Experts of a small language model.
Experts: 16 experts in each of 11 layers, 128 GeGLU neurons an expert, a sigmoid router.
Training: a variant of Muon for the experts, 326M tokens.
Below are experts of layer 6 (counted from 0) of a mixture-of-experts language model. Rows are named router (the router's row for the expert), gate (a neuron's input weights, with its number), up (a neuron's input weights, with its number) and show model dimensions 320-383. Each number is 500 + 40 x the weight over its row's rms, rounded and kept within 0 to 999. Numbers have three digits each.
After each expert's rows: "comes after" lists some tokens at least twice as common just before its tokens as in all text. This comes from a sample of Wikipedia text that the model never trained on. Tokens count by the router's weight.

# expert 1
router:433471472484453533504574558473518555516465530505497559599464464476431397477522510538519501490504509537431523471504525483506562505505460483603561503545511434477460471555568453531480481521553507
gate0:504552449451490518459503491493474503578491507530488438517567558539414482442419548486502507488504503537454474480534455581432495480469532487578440478468432483512495448460568538543506518499566483
up0:531446588594511478498563559471533493402535515448484536443470491469566495566507521489510501506488534461509510528486512451545522495498463498452508525563546500465491509566498420415478512543454502
gate1:480474533533494508532505547483551459495552486525545501563482480446524498485496396509484489505478508493535510527436481430484486464496512475426501345538440448415483462460510521542493552514486505
up1:483491516553524487582578499457538502539578478515493492517479515472465479470485405498494471498452504520543525546468477470482531518449489571520512408524449474444428463521567533539535519530537543
gate2:509457433482526531527556506523470500466515517534515485539461521486503584479526502488459504460505453479536583526496451513464534477519455463528575400473597496485491525535530517508552514493501567
up2:465552513441484451519484500501532538508487477425502507529539480495489471559497466538495491539438539558457364548505550458476481483566545528513434491534471475555505554463504474478466534535499440
gate3:484599498535472542505521566508494511497486493562470486529520491486439473529517516517507556464498491510559534472488513535574565511514502493587530450488510450540562524496505510498412492504470484
up3:477411540502551417477477464473522485485540546414535440464479548524550549495453493522479510529482513506474499481468495476507464532490435472421511565460487487504520448543457475531521474484553557
gate4:483496481508512455509538490449509491474483496490511555488513595490462503536516517476498541519563486520474569495527467542521500441508534524514508471469601501512476495538538595539522458568555516
up4:523440535520463543527496407496528497511532502536483457545539451556484544459541521475493483545472519489539472604490544391498477523522519599468521533507492456531410521522458469476518508501432494
gate5:471490480500530461502553516488514431493541499559534480484479517460514472495499526589482478509452462444545548484491406576470490523482508479502524503488558440549511426577485520501491477513495512
up5:515461564475503567501479440517515532475503521450484484490489450588547510455511476467523488523572598401505398494508475477506500495493507515500485420502504490507519489451524468463472501562495432
gate6:541497482439551514473480501498543520469546487524494532492513562478446446517566471539510518564458532532510508525553525530535531505462511556601533536545427448531479544499506478465532541506545558
up6:535497513497561490491434435466488522513461485560548552489454525455467491552431569461509552473424516536440531518442462520537454497526533480417509472437476530467491450492509498460451462463515484
gate7:456554482514490544509528481518445546471496478524469529490455451485543469493498429503511521429522511503403447529515414542540520482572454521531459450563467479485523521546524555531497496482404535
up7:521509548498515481558489489532549456539441455415490501459496534486468510534500607451435467543523513445548565488514529423464535470429570527444581502462524556513492501493500509527558471510595481
gate8:455512541475576507492571476487484531499465550505481522464514503468511480494489507532525526559516440520533471466507477487508543508468475516492537497494467506521517514590486475523523427361527609
up8:524534493522515506472470480510453467483448455505533465509468501507490476427483529492513501465542515519529518483518482514504505515433442434466522450463442495556403460467527484577540462553527446
gate9:512449450510444571520498498588534581533552473521453499505491506453434519511489574488499497536470523530464519520415430512390516548462532479458491495475570520510513539471499423508520491521556474
up9:458462564388532525471517479544554528483461450464497477490426483467519496477487437375519434516553572507576533496544414493486488502516549456510515450505548533422519453486510502455501516476519555
gate10:472529529539467430441586463524449520401493470475501522550500551420537497535520602469499505480516477476470528511447512492546513490476446501523495443530436528499553465461519461567513486530531561
up10:470519514476517453448632477536372515442487492498555533539508585473555438452520489449476458545552468432438505520456478494511557519427493518499517494550458520479504523508496533509499498526503513
gate11:517471478584483466531498487454557570443553464509489546530541483464516466594462525548457470473346462528472453534586565513574521520511511545456419464523466530500520536506504556528488519418549487
up11:497462462537461520506466534467534580461563460529445528541488486491515392585536485542409491482430411530516465550552464508449463494480540509473433530529511527439525557540509520524546506495537491
gate12:591483492522492460535511523527537541477527519474497577510505518428449508510532527486490543501515496465516489507448552517502477475465491505427475457533502511487481512516526440477476527518470531
up12:444441501489434491540541514496555502504503511489457497531561494516486467438454447486478515491520564474475517477501606502528437459535590540487506501501472407517513535503479514505393522502507481
comes after: " |", "|", ";", "3", "4", "5"

# expert 11
router:467550514456544518531520428504473439508502491453490479504485513452482481493497420449500471481525526509558467471533497595547405480563583535504496567459435562445508488517520592463536488469496562
gate0:478551551497499508489497479475492471527462522505492468525566485482490505535508523444502468494477522529441466561490532501458478577490515516480502531502428572489541455577472530516479567500495603
up0:507551459499506457455541518556511486476489487458472495452518432470512524487422508470466515491513475463431478551478552502528499521429488505461506488463454547508505481494467562453535528490490652
gate1:475454502481494425500458504464437574556481519492503518468482607471454520429436473448589485464489490409508495483486479514460479415482479487539508548456503529533417524535518535452529513496431494
up1:493532502489492559497523512502550483453535477456503491515537465514526504520539523547422532514478500599519470575516525502536479569522547482472483430500504479481568500476484456545452477509505536
gate2:497518467485488473545486524562521536515494422488527587568448463453514501432571482504519557505469494558560573514531458495446549431487488467509404512504517553496520442543518507465400528546463466
up2:455529443484458548451526503486520543485484504511491469506465483543484497492543465543568452504502553508517510469559448487535478576546527500540444501532549517553470517504484452511463388424475476
gate3:528475505487519525580430533453448531481466480501567506488453524489529523499512489462452447472517460425430490488548469477519478546472448496530519581480444479468551499556559505493569489506336483
up3:571506512527461497519480554468473521433472482469503514518519562484507619568515461492525480549468534425529508488507512425462513465457453444554537371531499493479479484536510587498520470484445464
gate4:470565478434436529487493493484509559533448459501487387533498517475530463531527505457454539465448509402442448425418473482508576554472520541483428521560437560472466485515516520486514544526469496
up4:554501565498540467507602482481535425513453512514522504467506469491486505448502413491499558558455513484492521542533469500473511428522421500476560463410524413543479464484464524604506581479514504
gate5:504434504488455448433526557488495527462442497553460535523477572500461525540472498466504437465494473530392517543493482610455471402413457535509483518427499560431491502505484490540492518494444531
up5:462494509543492455501458518447489471420495504560453572472477545433540502518523550543480486479557501431547490475487488492493595470538544514451469536511480461486514519427503527459504490493510520
gate6:513511470497483470516501509579467487495562415528578452485462484417534497545515453509511560503558535516525523513540444430479504552546527538521431465526475523482503510487524508550439498543519490
up6:428488454511485534516516456530437480523508496529556506519470439408464509526530477487520553456552551466521488528555534439523485573542449539591508495530448496478513483428506536523479488523511496
gate7:590504505467491512533500504489527536535518538440461548511489477419586472473534485558459445507500504514471500532528588499470471518476530508485481541489474514505520458465496543458469490538498483
up7:470467410523463442537541573548512438486499546500521563492479585519430547492470538420490587468602523495540470464538448567472499512526448463500544468550561454544479497559497460566471542426405482
gate8:489566559534474471536489509504473478433507539481485465537496508539470548492459493528445475501536533484482505554427470470512456533460435431565518531440535567529527454483487589531413542464522484
up8:508557566460492478478425459518452473515499544510470468539533526503526529488472503482435478521530493530456478522418451517511449545509473388534536559444500600515502464519491585508439540488518492
gate9:400506526433508487457468511464467522511494478475465513498468572495491518468487489503522489516469502484513421485533516550506463419528476553484490535473429482503449502512558524504488497536413401
up9:418464470453511462538554471429476501548463462470460455491498561483545457474492489504546426512467474521516501489566497547428544518536513564527548550477515527493409465556473459505489501512511455
gate10:515516414470513519479508511541496457525484521498486497461510471487525510496519445447515465461496477563428457519480510483481550523509562552525514484488420520512477521517442502483506508499468577
up10:495514543471467505464447419444474495498503537578370466464491433552603504448491508450465545537436465471518506465479525523599540526511515564546496575583483479467479515532429448536511524499565458
gate11:495438424504484459529588446523492476490485540529503457476542472462422524556462471504472504450435407467448494497515472566507496512503517528441481528496439528464508530501523590522508520410467475
up11:454528476504531545480509464519503534518514496507524528513491536438518509521500497536482476442524519451505494492527484376499523514523529460590520497485510497511471474566459526474530540556568475
gate12:540496443448523496435537405496504440522524493462528549481499551445530517500462425479424543539442476515540528505507505477597497522504487508539493510500483490506487564533490569518526521607551555
up12:530519489475469514476526501532516441529499506512556456487532460488536486513483494438551490500473471535503451521581504487527449514499433505559551554528593502540493474493490517573505559559488509
comes after: "1", "2", "9", " ", "0", "8"

# expert 3
router:473492477514529505461463584507433545521448521504499463536526564460481510501451542574542500485506465413437546425474483524500481514493536458604459513529497569498508487555463500449526513482474495
gate0:438467523491520492492466520436512562478541529471397601539496434446469522445497487568593507477553559498627522469466434588443439440464524532538488434490549548512502546532469449482480515516520512
up0:543521499444526414466493521477457494527455504533586484488564469505540465534492516421408470593535501471502450566525579511530514408531490474431483506573480481481482488512546540478517473503493487
gate1:547505488580472553407524497503534466481476467524460437552511463512500475434434443446525511526432514495462550559470493537570552556537520541609492579527497485444456462473507518506594467473503500
up1:451514486456511490502536494488540449548524491477472529462499479560511539536475538515504555452442530519442463489557460485533483487474532396479496544428505539522483484487547499570438500465472509
gate2:539535516444546461517509435442543476455474504496474539512504460522474463398445590532511534513517515554484450522461555537543509540460532584547582535591577538554525491544532468508586467405556498
up2:504506427513496506468545485517440545516556501497505394432449538489483498541518442447481470485547441439562587507534460427486503482532509465485446512440475459461440504501502517497441534600444520
gate3:522494508512439503439531560450513531474535466484432446500596574597454562481431493552502539493486505534497473501544455539542467464577518538436481514520498559500545478483503493499485560479516544
up3:523482466514520470468503492457486491503502494513439422436399445534506476548542602506458468464483556518407490567521485535522569541528469508484506424492468446452483531517508502513504542476392484
gate4:458454520473567469512484457455502527470458512434525477433510494407488460480525532508506483520553465439475455473482457477498555488491533528514464465601492516591416547499473530546504516507475484
up4:544528553498464486491460526541542497454515493514508427534458507578517506455419488548461525478480551550474544512561527517546460510492476485533468477453505500439500476472537452412490528500483522
gate5:496527477513506525495551518542497499361547491515464476459508609459497451526471513489469494560536539500517448460568480482496528526482537499497527500519504573525575532525523505495502487492509516
up5:498558435474480525558448453547537502502558466447488460386510599452538515508518535529497544486524529468491463501516506514471565505469478492523477545578471522588587481572517481468534517423546520
gate6:570534462455443468576468526508428518509474535513495486420521467436471527514507504504538546540508521489522518524505470526432469541517516467539524652581500533476481518516445484434495470529450476
up6:525447496532455474506419478529442507530479475537530467453507469481415538470524486527518544553480506441523545515447502485445470563485497505587493518542541451528510522448493469489542458513512511
gate7:460523538499447567419460525523484493552420505491509518562403456534533565506473415471492480462518446500494611503498537565494478467500486519478479521456473506499467505428459446512561466496463524
up7:556571500491495481517489551582483445527507522507566532524484456441555496514407502455398504572533492489519541528472539568486508494486516506520416510521506438544508414513505498469555409527452575
gate8:513494520513536491426475525505551614502464519504515440483533588503514497515534498539552513517482489444478532567459389472521534492513489547555501518528509403474454493511544477540491530559597500
up8:504552463494467514500484455462431332532514524465532503517476466498473485455498470449420439469432517556508496379540535508480464560499509502451490504473475557494527517465471501478542444465452517
gate9:492455462441478476542601510472508509526511560466458434483493531486461564597496475468550439460445433399468514532568460577455522547543596424545413466562472533513603475524551510534542505415441502
up9:540613483502570478496538492505486407504453488455481542471463483477523454472462480508502454549532456532475529564489520509524540500533532486600535477429534587526533450487523469550552477587514543
gate10:530472542485458499491493567466478521517512459534492612469569487433547532457472390509546440500478496477536414469524501461520543511503575492520518541535404559446558520536537488491480482524412507
up10:504552462528526565471515490497519563486474452472486507514490506548585454518445556453511457553501536518531522409451520477458450468547498489495485486526531516518531459390450435461504516535521569
gate11:480501489524501506492556478445426452562513556412529530526481476517524484564481600490482484539458472497497574446495564504511566510490446547539540518454578430538485498494454534573514514489439501
up11:488486474509548494496515435475464510529479535462454598556477458467506534568416537508462460532490477488491532471498469521490509478535590526510487442469589415473596515510500533513584444504450542
gate12:481457417533556504492484571470512586508534492466521505498510521541514442489525557482600464503515516490467488528509471421482447498494523455444418471504430495505510546508389444467476533491463468
up12:488615523467490490565485456566565456488487523543503525497501507477490549571514449469408507496514538545510469439473527570484529478522473502470527555500584494480496469484627505530518456500518554
comes after: " the", " a", " of", "'", " in", " as"

# expert 0
router:514509499522512502538496481541406535512569558496524468450523484485580509468503509516516551514532500503468508467603398459431485461543448532472454575533454467489548518461491492480561462482475507
gate0:432469491576432451467480487501538488494493482499414490475515499522470540460488505507430560569563350499442504520447505540460483496493484463543468487448553513509439502541480557492541457478473477
up0:472503509537494461516523536541561566471605514470454546467381535464534503461424584487423567566539487431483537433461446459482492497455477508486484481477562471522489456439497510490494466500428489
gate1:497574488527459510457473493486458499511461540504563441474509482520483506540470477462615593509504496495422569455462438519493507483553466511479508509484522459494426503492505508489504542447470523
up1:512498454504515484578497549464536473490538429545511517512494479552548579482463529511474446591525490469527491520529548477368473585532513492583484471526466538480481486585451517524498443554557494
gate2:510481441529514461601482538449500513491551554493516440443602553505483482529479435478447445483420481486522502488502522468461565519494506526436463504537498512445549498543521521484495544491553566
up2:515590549524477500498487455494489481487472454475487484501490427520498511510500559515469484559516498526476525515540462546508467523425521484468544454582526521571554466495493457451497430449512500
gate3:569503456520464485395454496539454524492526525529514408521558521557468535485529527538577428538517475508526554516483458473512462496422496523461501506519491510464506478438553486406452543475468554
up3:503471508503433570476505511511585530529457481479539576543576472523554527464495477517484518551444535413430538589533577489519497471504495485535477531541484517518493515563567521508458562486537493
gate4:484450524534489479511449480536432518542458545546525451526479552440524478574482539460510487497500515496404507549601425534541486551476534441498416541474557488497511543514510495515593510526498458
up4:519427606545485487515483549518457538467496558495577527506600509503552515523542512368503517508456546487492573527491473412517513546492543506509475482427524451511516551478455495464616415484555487
gate5:488518575428503423450463557516490462502439490513431541492483478494552578593508452463462548495438522480490472532508544446482535447540435580448454517487614474533579576481498550505453491475497539
up5:466529511497517509452498492520491500454455539520492576470469494440536577519529464504521520480438544466545524541557496468449517510474477493478528526501520506446501527494503540483523444461519478
gate6:511439536476501515551526453504519531423589564423520489398552492589526503411564477449463445429546473511464520444512456532417427463497436516474491529569498481521475527515571469471503440512496478
up6:553493523423483539508492404472453489474546544462511512406525519549531506418538451434488516488535487417521553406479415485469445473516460583484480582531443480548488457505519471470543477466531453
gate7:447525511485509465518419529512472505541460526602514560438523540477437498479509481491456542443498449476507540461473495435460431498456540469465546524507439413510528518555454567520489519483485537
up7:451504425463550484531446586511559537465460554592533539511474535499540532477488539496546481498514502472493455496506558514494522421516566510504536502484410482532464480517505565526553446494468510
gate8:515573492503498529520551512539468547565512378485467488509504497467518474475493432456470514512493492565461503526484473480523505494508452415498501459547496489522537525478484480506545557425502526
up8:556482486486512546481486514507452386476542567555523427504561487551483514450560509496574418494576570537448508472491500439398581502480473581508550499476438505471456453534478528509537559493497441
gate9:485462442468520474478546519409437479555456522535525482506549497501505576512463505508492535464470494507466477488576516564523465464461574590513537537487519509494470520502440531474485490474433508
up9:537499503531481494552510457534585507452557462456539496476514534518484480499493524463507484477521553535535502413472476482536528463464415443489436485452527533464487511462512430514443462534531526
gate10:452458479482446541503520522506480601493566563510537479541586490525606482438561481438500491469543562476424475511523538480462495511509524396484468564428540579487526565532405552541505452485429536
up10:518478504493469532524592569516399530525568535530510466503472422456582425434476507464537444505567553513504489487485520512487530473491508426487470488497488550465475547511369436505474526447463496
gate11:495497539501513482552515499557538511539424539601507450511535520412504492460524544535516497489575573508504491507444434513459483510498482549470559473471476505519542561533501465472545425547453469
up11:516465577518527531551510473443468470465535504418579541471441511581509529521550544491514482559452493530450571475492564412542483452483528486521512482497616520488529478480515545444521538488557532
gate12:518523471472453394451491536516506597490440494492519516475525520537536491474562496564444574560528508491498448431557478471449507520509502517428531446497553481526532506501508532501471484459520505
up12:473532485574511526498469491505535523517458490535478581477493463508526434511505566457474528501503489521478437532387511452534520458444510527498484507452406475458537502443506562459497434473489487
comes after: " ", "1", " was", " (", "–", " is"

# expert 13
router:498425454544559573572466503477464516515511516499511433483530566424487498437430583447465436468489444522449500485525500568487447539490479498520448570496527517412463499552477504500472560483486540
gate0:498522464509526503509467469450462535500447476496531470456450491488457539518516515515433533494540404550526519461463458508511477552465512569502518473461455541466458540488517542487504414551526495
up0:463472425544519476491482430485466472529570510514571488479506484489424521558507467477463453509472433531567475512435432569478514518465548577520531508474457499524441515522514465487520484478488521
gate1:464503516499556537493548467513508393488504504414438582430507507535474514536454498452493523546505463527520534492545506502491553569462490527486523499461459624495505469522521499468501486573407519
up1:469526527534450470563543463493486497558522520459607507483500507552543463528506528490468450501540481499443468500469483477425421510451580474519476471509553495526493551536511512512575499480497563
gate2:452455485464429489492455503611519457546533502595504493483515542547514515492449455514472530489570434483511670442525564558520495484498478409575474519528498451506573505516544490566545547547460499
up2:438509473446374474460376570567521525512545511559480493488526518473517527545450459522492527510516479493487576506542517559531516461522518429552468488505458453549600531607515480572504541495481500
gate3:535520576537596525474493448505493518468512485457448395584498480480533510536484520437552483526485544480473483530485441520467534551526519550530420513579511560493502472566510514515439491489518523
up3:550512556536558470494518388484488503518495497464487479520450508529538490549518494441535482532481535535472498560484464558492482599504557606466424525590436519549509464533490488514473518508516474
gate4:544483547510575453562473456464535539485504588521440509588502504462371508476501495500469436508546483471502581542526501555451488392529518507457466474511464510432499499568472558584462475522565513
up4:518528563485533414549477520537485569438481513580492464552486519484391497468468509489455477495570487515462545501460523539435475417473503516449432472543429550454459518528492516576435488519486548
gate5:525542467438558553462478537490485587510468473474515531531515565499445525517524562478624539433538483550413450488515472513439554514509511560558501445483535519445537425485489555553469478518417450
up5:457456567485474492501514459502594470507466514519511505523408488544598502453513483474517520503508502423515525466494529565523459474525516506527505531541519501568532462540508477426521442436521486
gate6:517487515550475485473437470492542557510555431477435476525512443489525507550417548497557499497491442560479528552500442509544456514443525458532522576536487524482482483480375489479481473573528489
up6:457506476520525451523498539505499433538451467503529432530512411426546508581463513587505544529600447519567467528455456507481445495467519441462482483490514504408527525503516451495443508504510526
gate7:500500509506565459550514457514524491443563555567496539479438445523516525513517519531436556550503457536572498441526505505460421469562448545491493527478617534435462496513547453474486498489544384
up7:538598527520504574475506502533480491525463454458466498496537518517494485478501457455551462451468597461401503577424511476564538552521544472475460472521469477539517530425461523548511510486483634
gate8:487558488551526489507555433474421430520428510504513498499525429511530513467430427481494493466512499457636547486468525462498469566468455411540468461495507468472508477477491539510504533442425519
up8:495430566463510394483454494479605410522587477458445504502485532423479446551563579532509497503512472442524520522543475556521537419449522561497567517488487524510439519467500534479536485540493505
gate9:412566516547527453489541521487488511482495470519517516562427501446481468545487522568468502495520446470508511466497577476485459464518551472486506508550497565469495458495503565560439467474465499
up9:505509467485501501510512612485454504519543442524480534447524533500486538485502507472469523475476541421441499446482503464471448424462445554462533478525527473509485513448513517534402491473425485
gate10:486456493515478463506566503454481493512497547557441462501482518472481456585560551443535505477461486460529527503511559505506526478491413486517513479485524443454539498568544486411429530444546480
up10:528476497442520550519496567503426399544500529524475444474470526498518451529539543404466512506504467541541566447463531447517488529465540502556520579509442423511535481499497538444489402465479498
gate11:528409541553508441540449508516545541489521491402468507573509509489504519506551499513475450500580512482437519457518462481536399557459497490600488498477566509491496557558487513422472479493545490
up11:529430568555520495521449538527520578533494455490422516581473571528506495507554487534466446460552502482502428536489532479523418584454457459621512495469525572478494506535497466409502495466476463
gate12:588473356485447468514502524490507483434508544524409458421468463528475478554552429505455395479629465444463504481454515535561534462529510525530476502537474471537480506528525469517479509565506500
up12:513530451515478545463495523493530485503487504619475543501480565531504479440568538485498554505525567518513506465498387486550471469488497506465486493462519475497480486575480471494475525540538490
comes after: " |", "\n", ".", ")", "|", "=="

# expert 6
router:505567475486446551415545502578466475446555512416452506511518494502473531534483474508547486408534520528498530461470456513540477404586395523518395457478531481509501542548508425496468487454460553
gate0:502511536538487500523509490518527479540555433469375489496520473493471493507412453523495492525504472529541487569487451576475469495545442486544564512494513494520520520460524526564519539522536581
up0:527494500437429547567386505543504521455485523431505452552453539420527491538519509465478480566547428465529423481513366572470504497536437487408501470488509505503428479491522475575551546465497532
gate1:573508522564472525480477599507520487445464533501472438470524542492559474484452467559515523464476477492533491482437495530512467485531501452505537445459562415482444518566509534493437456525427537
up1:502530524536481530486563466533417516485585449484573448494496487463423573539491511518386469467549540458446485466506550486468498482440579571496490540476397472495443559470494470474393497512443528
gate2:562537540526526552467491538511490490503539464497483494493519517509488455432528501486525519481515530453508462592450540375499482502504473544515519566552562471465552475539487454533506513432529481
up2:475516545508551475423444457455482518501567434498438513575511530518527525495489515539529495483554521431506558467538472437451420519475472519493511613547521563471555513565525498545491456433471427
gate3:555541465449479520496524489492498513500560521478429442491514638486477469462482424473585491508455475493510581502468477610528491480610471576545497504521530490493484468508528469454521478510494568
up3:426449553505514462585527533546520503507469482502447466537497554491522592499457504486536512458433507533541562474469563509449512495463471425472552554498486534490517597497498465553449480456516496
gate4:493514476514567446463493479534502595567507500501472535555542475485491496419525427583460488480480487417427459458537438548483527465528503429521472476602500510516490555541422478500474454488470564
up4:516550429453486490481481452548485494521500562491481453439509454527570499564562529544542509490502453489540511505488523488536502452509510472551446515554538475492444518443460467489527548512462450
gate5:504504423490482597544532495514502511523543487504495532509575535458459509463489548512510513435499524473561439656488483500513491495489525534469495412492428517540393490504524444478482448506551438
up5:486492554463513504466505454471537438451545584572513537532492468568469464510516507495455518501492499480506492397492421514461457505515502575509563577560495498559509479445518443529481508448545519
gate6:476475485452475483536545496545527542523443510491460510516437445437498552463542530503576546466519532479487468458450472469518528558521523507500463436516498498548503512484567492432469500593488504
up6:420493503534478482486574544554434494510465507506471562449472525452518570481448522508552529474471471449480473439403524464509472529528489525522465448528480557472524447523567503463443585465421473
gate7:415543489445522471442431557475506461622549533501446477455492518603517558544457467481504579476503495563492489507486586455455559527569439536442489502512513549517540455446511528487510572506519462
up7:482484492510523502469516442494451491442453477441520447483490527456525453460481497469446473512504500443529505568566459524523496511519519489512495525483470550450427491555516541495505434473463505
gate8:465594511532461572392508572447503519560496486512533455613504466493524414493543466454535540482472494547516483443502490507450463481521567524475496500416474479457472515514522479495478461500513474
up8:487434474478472482560462437547489514452531531498519526364559507527450565458490566520500467470541476451488491538545533483512533523442425428527498516548562535482557526472471551486522556521491517
gate9:493549456422506553510539515653489522499479499443484527499571554511474541515476594386577502501492525543434498426417444454495468498469505523429491506535530474480485484504470461472417536515535449
up9:505527489480484584473541604534625545560491564517471439488537643516461525539540452428539525592572487512464480434485430482517513409484475527574552454491474459464507506490467462493543569574561500
gate10:479527491550516449514456523588474508495568486466497514429493507451447584535540514469534504456503451471442503475543420493451485484566547567487456492483505456532534591522496443451467437490440486
up10:501509484530522515538505538573454557485520513444560494449491508427467556541552515459552505425448447471471504520508481483468510488533527565480511520459517453549553593499531496442484470490455466
gate11:463464489439503534463511426525458479513512510532509521549489527444455543496536482538518528480413501545479464518442456502523490450499423512551516493532540468461553482592531528460434494511503536
up11:527456462527508548534535503442538484543505499433480480507481439591506413480463428572482527565423469503513459430514526470522486460425503548504557546489547578521436505548580521443487551429483543
gate12:523458518500473512485412511545496562548523462446419447470480546478398564457538475495505466467526540467396485544498462471526502430533473497525480520505516506555427530474485469478454483537566481
up12:462497514573519493480419462507513492531520492411539433431540472491559571528514427467482494518498509523477504578439532487544484476488472523484516485547495462498473488449496450473549503415595520
comes after: "0", "9", "2", "8", "3", "4"

# expert 8
router:479517530474547528498448502557554491415489539552484498447450474531534505575535471465500495520447503433496471579511509466530443519595481430501492476479580506473587538474547465503535515471502472
gate0:505515484499503500483535589473454511485523477537519455505482551485494510444479589520518572518515497482608456495496544473513488556449559604491478510526452467480551552590462486464496558563543476
up0:507554452518507488462467551548454501485455499498452439486441457417526524473500501544440484470476549482450455465520553468483498493429472537532450482576419476485508546549446603458502515501461505
gate1:511477469533496457536527471463505423496494488507500403486514529527456523395483467497593489542553437456552549512469478553484507532447487523527466542524438482498493498469538442406475496450576509
up1:508532537494546547488422533540507581530459510482499564506467444457568489594509562520480530437461541546484459467522541500468441456556513533488507522407542565497510517477446551589541535518438484
gate2:534527494504459513486466468573503537528480498521556516518510544503459553548518461422492486490482456517584535508527493500522451530601517490505487494499468451513499506490485490523428467454441581
up2:514485515445549487482569476485527518503564518527465488522517421511518452549445549547501535492485542516429538522496570483407522431445525547400479500529538578495504439509550491433546509485500467
gate3:460497529545416516515439517513536482454489550481534507481559492536488514469550539483600522539554462518500589530500471480462469520504502467482500481514495484482526424547533520540508448464408468
up3:532460484483525486499568528461477513540567477441479485566500507519511545552484483514453433448491522456449414492494549491525529473495601527536484550478434494473481506435438502465490561519517555
gate4:427500455529497494504461448483549509520490472539530462574506504464573476582432543531471485439521524511486469516524488526522519474504457529461484512538515422460513539469473491504478522511504488
up4:448559553421471470535484508469432459454561519427520528516475504456517574606520461466537530620554528496525492485548491479485534548559486577465476516504461549528516512441472565493541531514453530
gate5:492590461480484583462488481502506455518524514491524594546511553495541486508519432496498564534516449501534516521502427495520463495509475556489463524478490502459571513501507479517539534510438496
up5:515568544427514536434475508473486459516511524455505513444499551496544547553547445470491577500529470492559575533555419467542452468485483578485481540512479511383530552503522505472506539551457501
gate6:416594419486526510447531500522507518480505483487469486472468555483522546559504564492549472507466550490452467508538496515593416548507536456499423490493548494522500496446419463563478564516576445
up6:491474543548506501535521473497511473571507530500507500500590498539501499469488482506484544426576483506509519531498475564452536464501539497507461534477504520459517479586522496426521440465460520
gate7:521525530454470506416499559590493435471458626497525549492485513478475584538482550484495495533456478443611587549462484505490547474625460530528524520514550523444445533436490474551519533462487509
up7:561547493413636512444549526546545427490495557430509491504502498505516607487468562477501534543490516496547539507511522489576503495644481480515518494501512566489438529461514438532505514459480556
gate8:491467510511492535497503509486497526492473508545497521555486491523493478531540511523547527543471433497473454480429439481495478476540526485558495507513447535507508482498522424509513486511480474
up8:469490435416494567454539532516516519483515510516495495470548484579503549443519451499487532508486495557481511499528461519413474511494490503403471487519557560532525453530520481521448481466505494
gate9:430539464470534523485513550561499530542445458530506440513510474510554459473511496478506581483517491501364564542464456477516512518501500494534461519487573535518543421484544490510527504544547502
up9:516487569453493460547479462428496496463516554524514469466492485553469478551500516531499479517474491516599455495471534543518489511513486534509513465500413424507462539514418551487499451469497497
gate10:476503432505455484451530484447491485482525507490492491527517497450488505494514482534443466549446537480468496543473499521453509483455507549507483496590440548489501505496529468436506453495521497
up10:467476548546545533544502512544484539556487527454498512499546556574518486494495510500529461536569496493511543479494547531497503493539583468460456531489567507512516495509447535579518486427463537
gate11:462585560488547573549528455541518526468479539450456496489478398500470492526529505475485528528494515450457520533562510511488462498523449517395441493546591462496549515483524525562568454462544514
up11:465497505530512512493508513540480499583451469557478386485448487508540535498556480504530591465451518476493468528357497461498547496431523457584552520465501500377406539510365437550431559443500546
gate12:513478464576497456447445455492452496473462483501446459537487450543575455596471448514490550501480557502526557515546460527476579511501544403494524488519490464504511475533523524538547541477467505
up12:447465415532453494606494535532446477459518510442486525445526480487497533500582436527564540439469511483436480523474454512495518425574471438451525568378580461486566492501597537427512513471489460
comes after: " |", "-", " (", "==", "|", ":"